config.toml
n_layer = 11
d_model = 128
n_experts = 128
experts_per_token = 4
d_expert = 64
d_shared_expert = 64
activation = "reglu"
moe_layers = [0, 1, 2, 3, 4, 5, 6, 7, 8, 9, 10]
router_score = "softmax"
normalize_top_k = true
routed_scale = 2.5
balance_loss = 0.0143
balance_bias = false
init_std_router = 0.0134
lr_router = 0.00063
vocab_size = 11971
norm = "rmsnorm"
norm_eps = 1e-06
tie_embeddings = false
optimizer = "soap_variant"
lr = 0.0063
beta1 = 0.95
beta2 = 0.95
grad_clip = 1.0
batch_tokens = 65536
seq_len = 256
train_tokens = 277000000
steps = 4227
dataset = "wikipedia_en"
Below are experts of layer 4 (counted from 0) of a mixture-of-experts language model. Rows are named router (the router's row for the expert), gate (a neuron's input weights, with its number), up (a neuron's input weights, with its number) and show model dimensions 0-127. Each number is 128 + 32 x the weight over its row's rms, rounded and kept within 0 to 255. Numbers have three digits each.
After each expert's rows: "gets" lists some tokens that make up at least twice as much of what it gets as of all text. This comes from a sample of Wikipedia text that the model never trained on. Tokens count by the router's weight.

# expert 32
router:144092115089165172107083121126174090104091087076166100168168094094166168168088085086160174101098160172158097097159103135131107153123171127095136168154139165169089162094090137103124155111093144114089160143110112167087101172080144107109174172151161117101137091141144158131122085123089107146096084173169099140127137099080172172087167143173166084084133101083126101157170152148088162090169
gate0:105131150127121092145154100128110183166171157130063123124103122145080082072134161182135148122094100089158181130156142104137125153108112132124118131095095115121150173094118120139104061172122133139194172194117095111166121075143085204145125150137101160162162174169107123116122114087169106149127139108150145072117149111184053123174081144061114149131125191125128177133110122097185170186101
up0:094147113133186153135142117072133158112107141140113147127089136078101103116121096153181130155091127163151129182097123156111069111113150158186099185165155141168160138129132103158140132127061097178134104133017156120138120175150138128051071108142129142137121123128099123143079136182131071123062141114084139150099110106170119166102074083148150117138108168137185108119077178166071116109158
gate1:099124106161114135136203119139063144123144144097134141073146130138145104155163119138091095113148113087107234138108094151157125103188035144138150138100119098135112132085131097146139094122082106177141050128112148142171195095175032119144088108085150140130115156107139131130140095099185080126171091131118102154146113127161124088125096147107186171154126135101118105088132142144102098185101
up1:102118141126187140147163104185101089089132193071182125149109121111123158193091086162101135140140066063102154152043113142132145132189130178147137134159127075110153148126103124155126124149112147165088071053095084144137074140163124104140141160108101138107135131124163138152083128170114093119127123131091100120180172121117114056141109151112160156154111169099141131052169167162131071135116
gate2:172174099140096077155166156113104163138077133147098131164125156137178047106174129139074155160149097141153157129167114176115108066108121178218141056122134143092154122135124178147138138139129115124153103108129146114146177077102129148170086116105147109103124157162126106124167046136105108157180110171114091166134110127146123085079128125118075134156135098222077124131139090137139183100125
up2:103092122078164165150131104114176139131086140179071190127090133109149124131117136144191150143137146103076153123090111102147166165151125098093126156136219090126130119149135111088146114122115123128130101135136097143121061086134118093151187154139157126120127087082150087113122127118197085104070121135099140100103148163120142176116055134144192129123101200136153153084118075127037185080133
gets: "\n", " The", "-", "==", " National", "The"

# expert 101
router:143099110128180189127078101077147173118097139104110154117171118149146170126117088089187184149131105146090081108172109135159106108114158140112128182149133121138093143096099111127124069087065162141093101159139099110120092137105139109128159161147153072067148094182128186163166089091091089114091096177152136189125160136077171162125163119177126161139160161102150077194145143179115135099157
gate0:107129117116150103142104166162118156057103156192057124146167147112111148108107091111139152086135105175211168177136091152117089146107165163134130108174136126174124147099122081113149123147094117131169115119163124204131093160127146155129152124140132117121097171084146123121177113096142151111182134137151120184136156096166090113064034198109118151138115165134084130105100083083170199125107
up0:085095144117154130134140148179172165094114125173119174109169150105150147081102134131183129090088105155155124187126118158121083072113172138155109080150131118156150125082147085110145104175101073119155108142180111197135113183118126155173125139136115096109148163075108155137136096105117144132144100142161142179170143089146072152014051174089132122129143185119146138124093089096128178100113
gate1:085202123128129155099169137128150112095088108131154145030118224169091104146129138143136094111158142169121061118131136155135152135167101135133149071077120106129106118078109072086149104161129153095077146081155103091148118104129153140139153134085133145108060066166120077143120209124094085115155133110136144140122094143136157142115155121092123056128121186119129191150139117158130092073142
up1:079124048083128148144162106101102111149128091126120162064112165135080128114108140088168148108156099123089092091112134135159134104126117076104058097149102154073126093066125039093123137078144107187091157164122075100153128099152063158144127090167123121092094122129137085137125153125186104151100125132107171135119105161080128099094117112100151115166098154086158127131068172207108127110098
gate2:086153104077102168157120132130100169140105130169113123124070185089104132111157155161141131137130096156164118122186126124152096096164131127133135172067103138171099060116081124092141097092124115055128139157118131085153161122125198187157172140111120094112140141119114154168140177080157159102090209127104111158135120115095069136131113116085137085128114177151082158220099154105146192162148
up2:116067172101125095101127144161116144153141155198112111140144068136104109139157131131160146071088096139169110133152196193100134167106165099112111155181129140146162146156171174155091124098219131144137143118152162189104185204140084081191118149075180093142130142122149102168131166091126093092131098135172096144133125113126094121138171118127123157100075156143135138128115148196139125113068
gets: "5", "000", "3", "9", "4", "7"

# expert 119
router:131130134111146171079131093110165097060115109110135081159119162113139174127123098093112141111135164110102153061170093134145121114139204155122116164171139173135129123051194205137084116177129121175114197209126141148099125159149087075127151153107169117122159108164175101103139090147075143119105122082149118102115199160118157134080151139159124115126109076107127092147101142161077157133163
gate0:165135108110127139149117133127126158156117071215193153094038107145096178159056175137143118087160179102111123099177116154073100098160125075127117142098111069117150174118139107104131094106100121137159147098109130167122141094136085145131128181140113169090173153147125093145162120160160177131076167057074089104131110156181126084145169087112157086088131097131145148094126150125153114168143
up0:084072106144115086086113116115171076127114182049126139154163120109188130162161075128166148115137094173153183155065133129164116140091116158137148100176128188127068059124114105155152155148168119103135158189147114104119122143140145090162131098129120152119065107096159122155112171065120074128173078132121145135109102108114110114151068144122117153193106127109108143154177165100089083125070
gate1:117159173127147110184085075086162081155117148053116132057154097071158156129120135137153084170113154160094142057137200153107112101129098131102188108134144135110103178177133103090152138105139124110129166121135128187117126134113108108070125095130078153060102079112093095148116132108061170084095115115123132145071135195126142136060116119151108101118169126081106123102147107176153133153156
up1:042095113130175137150116145108121122100167122140146100109162145118158111082120103115156118152165198187160154107102147108077114130207150115106187101166111110175149117153148162082124147149097116188115133144154077139133192159118142064115121091194129176072136129051143124132143099146110154149178057105129194144167177130117126132153106105124186084085158177107124134133101146146124137105122
gate2:108077145079098147156176067105082096181189093166095129114069192137196139099139104109114133096170126125152182133075145174148092067142192149129126107119164119168171137106159103117158092170156153206108109137100126146137173103108087145111133186146200131122117124133098144144207106125114135101118092127119138099116155151158087076167117129107181133139110161134092172153127121165135124121091
up2:156147146189130156119096157156151209086066102134124144098111098122115134126142127118101153135156114161121110141166122092170121157144098204143093093131118108106108153120097186138118154111100080131209166074203094136132065127169142129040152087177100107125096141130137173146106152151068148133084151078087092152138114106112125164110143102135126153130089102102189111126059133097098155150176
gets: "a", "i", "o", "ie", "ia", "an"

# expert 117
router:159072133112129095121091150149156131118073081047138115171139099072170129203095075115168098111097109108153111131110141127192132140122169109134143190096148156141096096131109127175090124120117093120086092145100145175073101121097107126082142154092137160137173137149074105093109084093078107118094091150164119111167152091078159137077169155183142094080134154088132171135188123074128114091142
gate0:110141154166160068082092136123222143128132106137105113135133106139099084183122115199145088078042156098120169156150129107116136122142111129162131089124110093126072158121162144160119115123133124184183114169097157149082086108122106130134113145102110064143142145117148091134147141155165091102098185163136169200099164100120118138152111130189181122097113142165166149099172058123171146152185
up0:161127040117085164162180142138100105102156162093138134102125134090117153089111122077124133188197096186115107098132143158181099149091126095129139149096137191111125095118090122072152105155104145087104153079136105117178150138123118079145156130091153164094082104151139186097118093098118172115128087111131061093140092103156121111089106122071044092189119150119130087153108187140110110119105
gate1:155158133156070103104131136104134167130124141108169132124139137176182131128114131151107031140115169126119147092165108120153137094142101110140155079049081126098106139159116091150228149111125142082163098163151140161102138121156079155111129170164126128122120169149117119047144119165124121137064145169134102166109147104143132053123070097127072069110157205165141106128181118121150076129122
up1:095134101120147121055119166090125099105127146129121098148086125094106146115168141115124179120183093172123104120126142131119143119088199154114099127169113186143147096159119141137149080164148133121082073141130056076185149060133193121136153091085078108139103090116151126164112129093133169138187119123118086135140144098161143206131142201121140166098131056088112155134173121142121214158133
gate2:137168102155115121120098115138104131134102112174045149129138080163145153143163120100115135185144146144100125151069160127141149158174107080120178136126105093118168061193104116095123075131156100139139104195107113082153123103088096127088130080114122081125137161099067186133108119114178203126108201180105124142154155166091172161130142204142188104105158133144081124093125111095119159130109
up2:150146108127087090103083055123127151103102122156079126081068124204137111138193130106105156156154123126094119105116165127146165131177116120097156122152093088098184097122068125122067111134173148149126128155152101057136145114086085115128153117086097045120117145117087157197153089100116149132153149180129110181192127150091183155114170102188158114087122126116087130101082127125114124111089
gets: " \"", "=", " as", " called", " named", " made"

# expert 28
router:169134162091106152089098136135137104180114096152191098101129081113125136169115180100183159099174132178136149145143146083086140159087092157116159183175106159155089081124124101168162080172097181120092181181153090147129104123104122142091145174098170168164154086101175085131107116071139127138146081153166157116157149120086147147074182108114101091177126174091158126116129091107135105078104
gate0:177108129157117108113119146140134166149085168129137177126152083085153199085141145105130075174138107167087090128124093204071110127061128163145126171125160094105157068123096110151045132130147139095141133091072161178109162138117129110097090123092103182107143118131153119159076077129161193175132137115081101133145097145099139129106104167105095182211114161146149130133078167110127124125137
up0:134173120091130113190086215135146101176157136098084127092120126086152117126152203150114069151101126176133083169091106211078121101109127145138152128110136093130144071100067161207105104147159084154082152121097178157128126119129138095125109133065097116129143120137128136143090106162115131174171121118125114119098095151152148105139142165084164144130070116159223105128103126086080118136122
gate1:148056151159122125116167104086117161171137116134136112116089071114141149148128190124128152134095139106085092140155121097105097068098133214165130120136194113118126063119179149194134119103100109107153149123118136092146123110178098167149111210148084104125137125177060168173175150119168176138102187151072169135134099144162103141166129140149078150182163130110142104089117076096157138114122
up1:088196106085116125126111133152144109119126153128132111137148168145125102137117077124135092089167134124152143116119135180144145202140142046107128124131086132100141184126095082077120170157130104163129115135105112165113140155090164091116151021118176150167095137093166083078048126128083089104137043122165100129139139136089174105120152120095166097075073148165132118173155166147092133162147
gate2:156181097116079133185142176160198192142126122099153104081149148106104138114102149134129154132098136127095173114072125095132092143111104144112164117182180171123162125127177078141145094177156064156097094122152167145158095109054116164108123130114080109212108165118142093119159148092051138129125099129095170107122113140128106158094114151143075168167151121166145064155117109147189126090144
up2:150119160177122092146120120076124176111130174072163098152137140178050189164180149172115107119059172170110148180131089160140151184145121186149091135182112131126116131148094118100118142127091159150086130090085107156102152028104108143131114118112080139106167140124171113145125120097128180135121135140143114176162162099116088091084142152105108114136126152112106164185116108159189130062097
gets: " A", "M", "A", " N", " L", "C"

# expert 17
router:106136118085104089141157159166113177113136079114085170143153151099130098104171095181076090122143095101146082117080162089151087115166157111163145057062137104165121096103135112126153103126101111112122069091088164128140184090116079091100109145085151156183165110151124092141123152068197115098133129121115114142135148096119128057149116116148104121155142193151082182106106151090158081152064
gate0:143121174164131103110166127119063158145136116145129152227101121072121115116145103164124207144101155128176079123089158110072205165105182086071109134137141069167142067129127128134156115143140151126181099194130121110105135083100101102065119088125135106167123060115164148141135154165155156091119131112142087174136055112166095133133122178151123149121110124157116130154147126129110086076151
up0:121099143157176107156129145097105129114078076105086151183090174136120111146108170165125159145136112091147074152162153114094121140075163159107129093100106056146170114141124101126193099170058184110120188165081108125116084116122116071111092092099095096090059070115146175085115121152123112092080105092107158135161092092122141143128096170150091158153085142131118150050143098130134111161146
gate1:125083156094073076095113191119140100128135139142141121149165164159139121148109144160135111146236117115150144155157073095130178109146109145197085117188065155120152088031182160115130140136113073145105122152122064144181106135098136159122127088135134146086066140113156166104181162140185134127102147150082078176134130154086120121142105144101146115183128154113142164102128139112114140085132
up1:157143135130160121143154089141107134145102135116106121119111080083138107136148127090126131120030086168083157134091185151149071170137098094064140139113192114108111210218062102131129122116138171159124142095146179122076172090152127105143106126130110131167170108146124069132061064111085097152169111112123164085101135104195140123178118123152138131093131083159129097162104134119134100154131
gate2:095132191122093131136142173108088143043130119076147128111089143111076136119129099141162118114166115123172129123065159121105148122094159213098119096139164109122170100092147156149106128089069128133150139108050188117162143135094090162159094101147114144133097190155159091099146146112120127082138154112088138116104155134162180116074205097100173121187158110110119140136182144077123182178127
up2:102074075078094094138086096158122123112140065104100104131188133120123100158150173155112076122096123151068149118142091129150127149100127131127072046161125201098134191093105109115135230143098112130167100079121170181052097142105157074154107144136151080111172187125143146129103085130139108106119122153125110168131112168148070136151135086109139120117129115099141144126092136122104070153108
gets: "ed", " that", "ated", " made", " used", "ing"

# expert 96
router:140102161122142161098106155174195084184106126088138080082148087092140156148115203096167147120149075159079183078145120120138212156119055167164107152158119175149091117182127097156139138086107150165116144119157083149083103154090141098112124163159126130156140165108124137106113109159180137195134121115165177188132107123114156136078100098119099068140156137137160088160134147126095119094141
gate0:103157135156113108133134113117080191114114182153136116064130144122121087137140108064141068078116103104115125125095169108140149104163155132095097171181057118193087111137147105109110154142105112155107120158159128121161097146085153181092095132130108117153116083094139169112215204140103118123145129095146164081188098105159069130147155096149109077092115138136228094106154143090127104113111
up0:202128064132122070098098163135109154194123146130123137062110100120069088106043157092122047158130156146131128123164104079151072134111118116131097117145066086167078058119142139096078153176078111149149126124088169093152138067093160158139121152105137133142130112125132145090172112177145109126157156133086156109132089107175133104114113099140120121111167144142108083115065129109071125108103
gate1:121117157114069169109119138125102187140143163158126077119083106156061097145143149103067189101114119129101115131092129123116150126161083158114138146061106165175111125078126128188134117123139127160098156122165114173165144128093124052093065139178119165163088102146148146132087165094176134118162085080124149086156136122160087103123101139124101056083133182149165212093109123112173142103158
up1:093121177130075125126108140166196221097106119090116124112086098125052148099131148063077116116091072130145085122127109155116136052122134126146136140102118128107093097166083149130095109120118152109061118165111124145141094125105151108096070146126147128125157096128183085086179211130146105144128120132135139103137131136117076131112097142146092141152191149163166197050072109141151103137157
gate2:154164161168147148120111131145118125178132111128124050105135103160161091158175128133141084031123149198109120123115089149111151138120142137115112135074085118124138108136109125137090082078114160139188157076113175081100108100095069087150059109128148185146126093182130157131087089156180114106128113158113125115154169143204105100125149099131142106101081129089096110093064154100129134113051
up2:130114106092125147139118185110099088070118132109151179142138165169204121109134119112158091138138107073092144147126121141077140150146119144114174099173080105187110101066168106126145202161163061124121119103133138196132158115115129134146199137156081063091166146130094054092175167106132119158103123173127104160140090075089107136113128159112076150122185161101156095167165115138106127160136
gets: " D", " B", " P", " S", " C", " M"

# expert 54
router:114151101078157044156125159124137121121097126183124093131095102154116119144129158171128126128162124095109158161136162130075191131150096083103162092166123091088164154166103069146088142110125074099127102062185104174094177103169167079103110123093161138170143173159096153090115117160115154157085158137122087132161113124173128132145027157132128141098103121129157150135166181129099143125050
gate0:153173130097131083155112119146107181136136090143096109169110167126099099118206092123109098116127115137096125156072156080162131101137067150140101126061164206081115101136047082135051126166130106125155165098140181137068123174100166130199153125118129143143097137156170166155162128141092135155127119090126157117102125114070141183167095159114146138147097112192165069111147123111105104145121
up0:202183101110139103148084105130093181165152095161140083163109181193118086126169137150155104105122116134120105156103136151161083126135089110151124158076147189123126098075062104120049121171115110124168195126175127129069132160108130127171122135164092162141131110106171194166173143151103149165073103110104164133105120116096140184155080183152091164116117123155142107154169128110132124171120
gate1:175090143210159149168117144077117098177075108150113150110153185137121140155171155125136163164113143173124187118119162182072096158098180074145083124153111124123105071103184118085112139093160177112105102110146134137158111182106078108105148138165132146127117136145165138153117075111202148163196148099139151098135145173095115103126101122189177105156147175147132125119118157062127119182112
up1:187080132169155113160088156093170112142075107151114158127153185113121100127173146128124176134123129171126133138117195207078144133115137103148093122140068120115116057115191089101135134087139199072082041097143149142137134141132096126087125130125118160140119111155142173140116108085204138177150149144126143102139123141097099091080120155203162073133146150162162125118112123062109121118109
gate2:150128127097173137125152157146135134078208145141143137122090096149151125173080096211131094136123098137120166069155115096189130144082118086109120099095062100160110032197074168114200092099127100113104145128099079075103111097102096110140140132111121155130160122168120142138154148092174082112071102124103112134138142154085107107133136133132135184166070180122157132159168124117081120141125
up2:151134126147083118164109093113124091173056123095115103177148156102111118121180127060115155124122160110131069168110124160061130115164130183163141181160211144111149192071134099110069187169148112107164118129159165143154152157160153178111133114142158065101113137087168102126126117155066157156157171110139150123140103142131141158167136120095134106118164075157067126109072079172140117118134
gets: "\n", "==", " (", "===", " =", " \""

# expert 7
router:110102160151093155140085132119182117092094120110171138182147111129109146143103083125176127127092189134101116089122085116118145065121171167098157145107118145173133117109068085105094170101149120137073096128134145152093125171090133114083161148068153107087137087132151187102182121117082101161177096188119110095142125145053164181097163093168153121092125078073158108143174150123126175067121
gate0:156137083150137064158141162140115143067063099116137125114081171148119125159125195107121110145125140065064122145090120076131182192153128163095096130033126142131123110130136070105192171114178133145120104132112153177102111122107157058153100138157058124115105111171138083140136130106094124138109112121146121157136186099110157146130093107148105048149159169119119115133102138076089082162143
up0:142188145143158064145153113129119151111099157110193121203124164134075096128135175091133098127154163125087117137099097136138194122133116189132101149134130164140146164133117114122131164087192126134126119130075106149145114112122129077182092122162049162141067155130118100130069121128023158116077112151148145151170171118114165181132072109158134075131115129113122103108081090105057143131139
gate1:179112098070120134134130078142059150133138093148125198141164113165113061137165119198154100102125208116137105144170122113131146137104076169076150097105089092106144087114112137178108129164130103092142180110191110134165092130155101109119070084137117138085109089097163098156152104155114104163173123133096128117186154105132145111124115142159162086109129172184141184083151152071141165085094
up1:111077096130145113148113145108101092107113076138153109130136187180099066098122133094167104090174175158096126122149136056121100092113110097123138115098085082148152124135101102155172210174090156129181164146108086158114083104130106107123121108094122136158083089123149129148126155130133100116121167112039113096127112106107182148090057119180193104132080135161110076076135145089130108140064
gate2:160153113125185110171112052174093130112169108068097119115093067122076138061135073104130103176117138134156141116103068151144149167103167141119139092165150113153117109135171118153139108099107114085148154109178117123091094138148164132038178138137181122069152129144136099124113094152179115178115164136102143088129134151142100149130069155147194096157130106046100086115135161116142173120167
up2:155161118133128154150122047177111142091132093125138143183139113116131130119109125119135122108108124102203119115170115134151088168109125173112099062155124096117118106145140061188125118121114126076129105171206158143110108102136195130028130181134133072099109101132170043121129122152120154152098080080130162112159088150167051123126109158124133097134161109053122148089108126123127140115177
gets: ")", "\"", "%", "),", "}", "]"

# expert 35
router:153113150091125138083098173146108087164114110102136083087110082133170118164096194096154108083128090070122157101160141168130142120114140158165123171179039161156122092185105135116117094129136127161090181162169116101099128177079187132112152141141155100158157193098152122135095186139172095154101125176122131123082076115140136148077114114105112087138118100109187128135136071080092096091167
gate0:104153134149100124117140112150120178126127139118126192163128179094164173097173151164150099117077156175080160091142118177121154073195144151174182137131082126119093122079209182130097092089165110176116124185144152137110142195083159153177149128074166148102124195094131159140080144130127172149144155135143114131145137144144082119166167084153130091095099130133137115147170075107127109076152
up0:123125116084165132108079121125135113120150109155138092126151106086068083169096086096075144096187112083151094133144159075175097141069084107075110141080117151127092130144052124143142136156092150093134115093171121112106119090188122113094118111172079090133104055147131059150173124141168103104124138137094126144135126131142187118089061135195147168142152157173140124080150150187142166169131
gate1:147087110164151066135097134073121161171139154152092122094150157131163184149140147085176113112182153091055134139119175128163104137120101097068096177123080119128105108080121152085152126173161117095134140161153117141177180086121062094123117139124144151118123090128154050214177175087139150136144118172095128131077190130111110131081153088123124138162154153130104195097124158153137149135140
up1:158125130152134084180097127127139179152133123197085138151129201076155174170074131078175088116136138086071096144114178135151114103107175104071075197154065132161155102131138172062129121118134094113139167147123121144121160097133080082127102152167086134140159108151155079162127186066150171158123149157111122118070176152108133109101155154166131151131120140131093172093157163110141146161131
gate2:118122142078167087116156101181186140145181134104092154108140069139110039128133214115169108123113105117136123109095132064174173126206097112146134106108138098157146144110143177128130082164162106133131101139131207121142086122139109138186137151137144091138077087094116088144114098156111155164108176163121121068188133078116087126100186127122120068145123104168164152158086118139102153106125
up2:099138141202124157159121151098069157139094122187122125109128155141106199144128092122094126122146132109123127130144130166078078130099160180128124133134107168103129119130079051146115182085066158126120155102103044149102196142117132103075115119116156164065175147082144136151148169113141131095129082122111130163080149156147174133206092130164095166096122165086082119102135099089083110100168
gets: " S", " H", " K", " D", " W", " P"

# expert 13
router:138097158146180168143134101136152146055158155123125108134107164118103150102150096096086159194077169142127188160083111055083116114173131154093166168162104187109126102091148145087137083118123132142149106160101089164129137164194137082188118162064089084125113144198190187113108085077143173140158118109146111113127122117111170143124147172165134122114155122118103111147181123153105142125176
gate0:153166094083104111075134140136115093083163115093135137115132125212154131106137166094124140163130149205130099141091122078118122087114161140106109139086088127177130143142169100088149118133116092095128130087121113168086191110139177156118088048136220128174097165141143133110191135151092111137132143072168104094155134149168112117180107067145098183116123102081124131148087143075116148085171
up0:142122093103098168089157180126124119078166133118080134098157132197142137112131133119102150199127129163154110158092139109131120108096177130116101151060092137152135134145151106104169105136102093113108137091079114167094143095157180146109071058142226140196111172149151109138203127155121141094129130065164126107162094155133132092166128093126128133127129105053124108190110170095118168103181
gate1:134154132102133069111106086170146123160128078087179104093100064098125102140156149148112108183140132095164120082121108156143121164130152086174046132095103110135155088124111123108114166130112172115112113137110104124094106192145145132089053129118145131186137090107073176136139072107143211128099104119135126203157108098133108098103137171187142136076190154122170126112167146119114188153075
up1:100131108088110174141117164087141138083144143212094137113148127161129140119097116104140171066161110149107117174174143107086117096117098156114178113163215142139098137134131103144158080122092095149125128126165105146127160082117114120178203109147097127080126156096153061138155188128117104100117169159151167067094135149112124139147103100102108137133074092163030121122112128145129032124158
gate2:168155122065183090164128145060148156191141115123080128142119100099135143183141139166174103186144107146074108188117107108145055063154138182118137126179069121103168131100125109071139163170114153153129093154186121082143135179114178155161102068100184141140087104130118111082091108135139099088126162107156171103194135159112104136103163133129141147159141162138136121192114127116143138129124
up2:082115099169104117104089141147096146043099156076149186121110136187083159078117116137117128110165124091193163098140153148144166155130125074120147186082140161098128129193157154164135063086155150137137154091105100112093090111115053164135114189076068152157143165110147125147189114099122109155116151195105116128079131076133167152173091171108131142140140088109140122127129139143097124093109
gets: "a", "i", "us", "is", "ia", "o"

# expert 127
router:171107127101140169122089159152126127143061067089173167155178086153140137147109090104116182076119155160090098079173130129164107152122159141126159186162156148113120153083117115093123129108106173075074134182113119157079097162075103123088176116183169120164147078100157111151126084123096089094142112158178107127155154082086183155060178151163097135104131132096141123174104107119118106089141
gate0:148098088082122145130137160152126092136084105144173088170113161115100035108132151223076107074163134131128132119093131163121106137131082138148122188101089090132156131106149095143141072118159113111151120166160104136133158123116137124171134134188164133160142112142133145210106188111088127137135120168116120152128144127110042102109112122085127126188193104118180106148067116106047131161160
up0:149109126101132163127124154104113096178105118157145063121145188170124045078118100168105105083145134074099108096146118151108114124118106133134104174129116169134092072090150096153162075154154071131158106122152134152119129109133062119201123096158167166145092102094139198219104155088093065136139139118136068181112155128118078109084124081146136129168160139126178159161121121129091136152135
gate1:188121118048123125156183158153112131106095157106098141107116141152167114108098104180107177134176140141134080115122094163183111163144141156167087100161104153070136066120143107133145106150170112116139109184116154097117124139149043172144118115177116156106135137120085084063119141093165144070104147080120146039135118134143083091094119165136113142129136111084138168072095059153175108114143
up1:139113202100136142155126219058128126107089100131153141143142113164093163093116121103133089142111124067104126081066157124099141120110094129090059053122131095104118145094158068097169089109130132098131159110131092153115083136124107146160154121144160092171087142132087053117090207128159090112105154075098161147081137125112097046107114128147154118116091147138150078136100136139121086143094
gate2:123129093190137072133128110131172122078105120117155179148143156101145138141093120177094038161086088129149177108180127086140136110104122088170095061128116092123131100130176072093185172159114153131183093185105158138105107099161153140117157137154132109108139092128124161141163071146160150104131185111134137129104078057118111145081163126061087163147147105089072107104104110138115101081095
up2:135094183115141158115128106121108133205144122115100076133105130091111109138175123072145192106156101130130109173088134145128127106097118149068160204142140177141099174176074155163083138110119087107096163078139126114123164151082075152101082142124171134128125177145139127134066131076119123203134046108081093113111138211115108115139115117166149136144124127149165102163141170136169179171134
gets: " |", " ", " Total", " Team", " %", " Score"

# expert 110
router:153082126088152171112081120130170095104090088083169097155170093092170178171087086080162171104099163170161096096162116132145118148117177133107137161148144170164099163093085136111123158104096141111081158144107110164092103170081134109110167167148166120096152087137146163136125092114091100137086084172168100140126138089084174168087165146168159081088140103086140096171166143145101166081170
gate0:135133127070147116116158128151101174061187150098112154096117166176101074113178130124150110149164092099112114143174152180114184139141180126123089146100167160157145114124170080132146111101136133128197131093107105078122125123109141112155193119091135162153043099137119114102161158137152108137148191123096116170169185166081114160198156161104069100133123168090206105140087136133117111143120
up0:153126094138090159107148135109182150180122116111146116102140092112148145129130092099081136142103208169127130149099087136127073144168114147119113120177159124111074108204118132112144135169165112107113110187083109136135145099115080103100144130138041131158156114122129123112118189078106130088120088072095120099155110079178090055094185195132087185145149204139096097101171093118127139115127
gate1:158133150123154137161121187117119179104150132086129101102087185104093065108121189135116209140130112123156150192124118117166166160134094118130055178151141150071121157117152146177133081093164109123153077131098151165154143111153095152167082115162062129126153141168115142108151097149083083062157146120109096137122147172107117155154145132166109149187161106119145185154163196146077147147171
up1:127111142120145112139148094086075122133123104163149135132162116121147161133174136080071110090168167104069159020097173150122118066148114094142204113159142128153168164102137127091082155181152192121152131153167092100098109155065153160072163135082132158143101117103142123091078125134154148105129171138088182162116115164109139136140144135119169134130148200139129042113165108113125140166119
gate2:133157103138087174167138223099128143067195141156131138130143134127057111134098062106133114176113138172102177136163188129136135133071114105157157116187151081132150134069094108130180125146113100206125141144165112122112139132130035144150106104139141117142128143106100092128146141175115100093128039096127169178089107153138117125101096137103103167190185104125100135164132108124123142147116
up2:154113050108152104110145097130120114087054089134120122124155111126097135116080148112135204118080147085164172089124103137153099123140084118115103136142097073147159121157137195106102194133123092147127135155157111101109130121095137122098210174134190087112150193167127182112106105103119139085108208116143135112165165071110089089102114107133111159092119137149199163191099130165124130115159
gets: " The", "\n", " New", " the", " A", " St"

# expert 66
router:108117110090155084142117172137160153114132109107077068113144072118123167117119085162093070128136115109175111150104141172143071142121185065109191101089156137145117128075098183096137178205119204097093154123094128109104053122093131132091161135113154160169167108123141118101130124080184097088135139155147165157056144110127155104153121116147134088148130152106064142118110159130146099077165
gate0:127111168197131153114162113127155118156097089096081131195087121135180163103116105184111124149118194147165138145134168127131133114058147064141167148187115137126127109115148145134131141113116122179209152143172109050178108117131099109110125093105096140135143094113160128156169116111204125181130143087231153189112136155133086112111106135166115109099121130089132118153124111149184150082170
up0:121149133141161137179112172115154189092098116128118169144093129129071166106179150084150157119153168137080154121130082051111171139139129109117149191108146130136074093117124219101198105135119102123098088178138101159104176152133122108054157071112138123144143135066149101109171071068152117126127111126170130081137123104090091134114112118137121109145094151172107125187147089150134151103201
gate1:146153143111075111120114107140130164132084103166147136145085101174038102121190100147111094233162110135105167080115113188088099130120149143173093084171131094116098130100114118138166144116087220081107158175078175179150086145176101123165100134115152079084079146124093106115082084101134093120130142134118146142092112105125109129077152092156112096124132132134126131114070112172115104115126
up1:151123134138156123152174155112166068142145138100127134135153152119125144131062169124106171037101154081133102176144129101144150113121114116116160180090127127140111121152175178151105132161177045182134142106158077079098212085078170179139155113158132134167158064143164129134191142122116178166136116143136105152134125161095146132154094176088170170127136160135115165126177149060139165122118
gate2:083193087150160114133106104126063101138156152161140173153136142094149115070159102066144125129168159141124079132086145157086089128152127101096148116133206122151102153097151170107069097177164133110116106047055115159122092094117141100119073122135130130109166130161173103110131163110151095141125169089121151133110114142113134150103133054076078179135084175197140177087138148125163130101145
up2:122131149153136115112115138142088097137143198153163128147183177073148140137099135147140082125094159131153083166084131136105090066099214140168122094157100124159103195077127147085111100185119114116127121154139108160145098118168164119137049078113104104101128167114171130106094074162177120123140080098141107115096070152130119118071111092095106159078181205138155141128141159114177155134088
gets: " to", "ing", "ed", " into", " up", " out"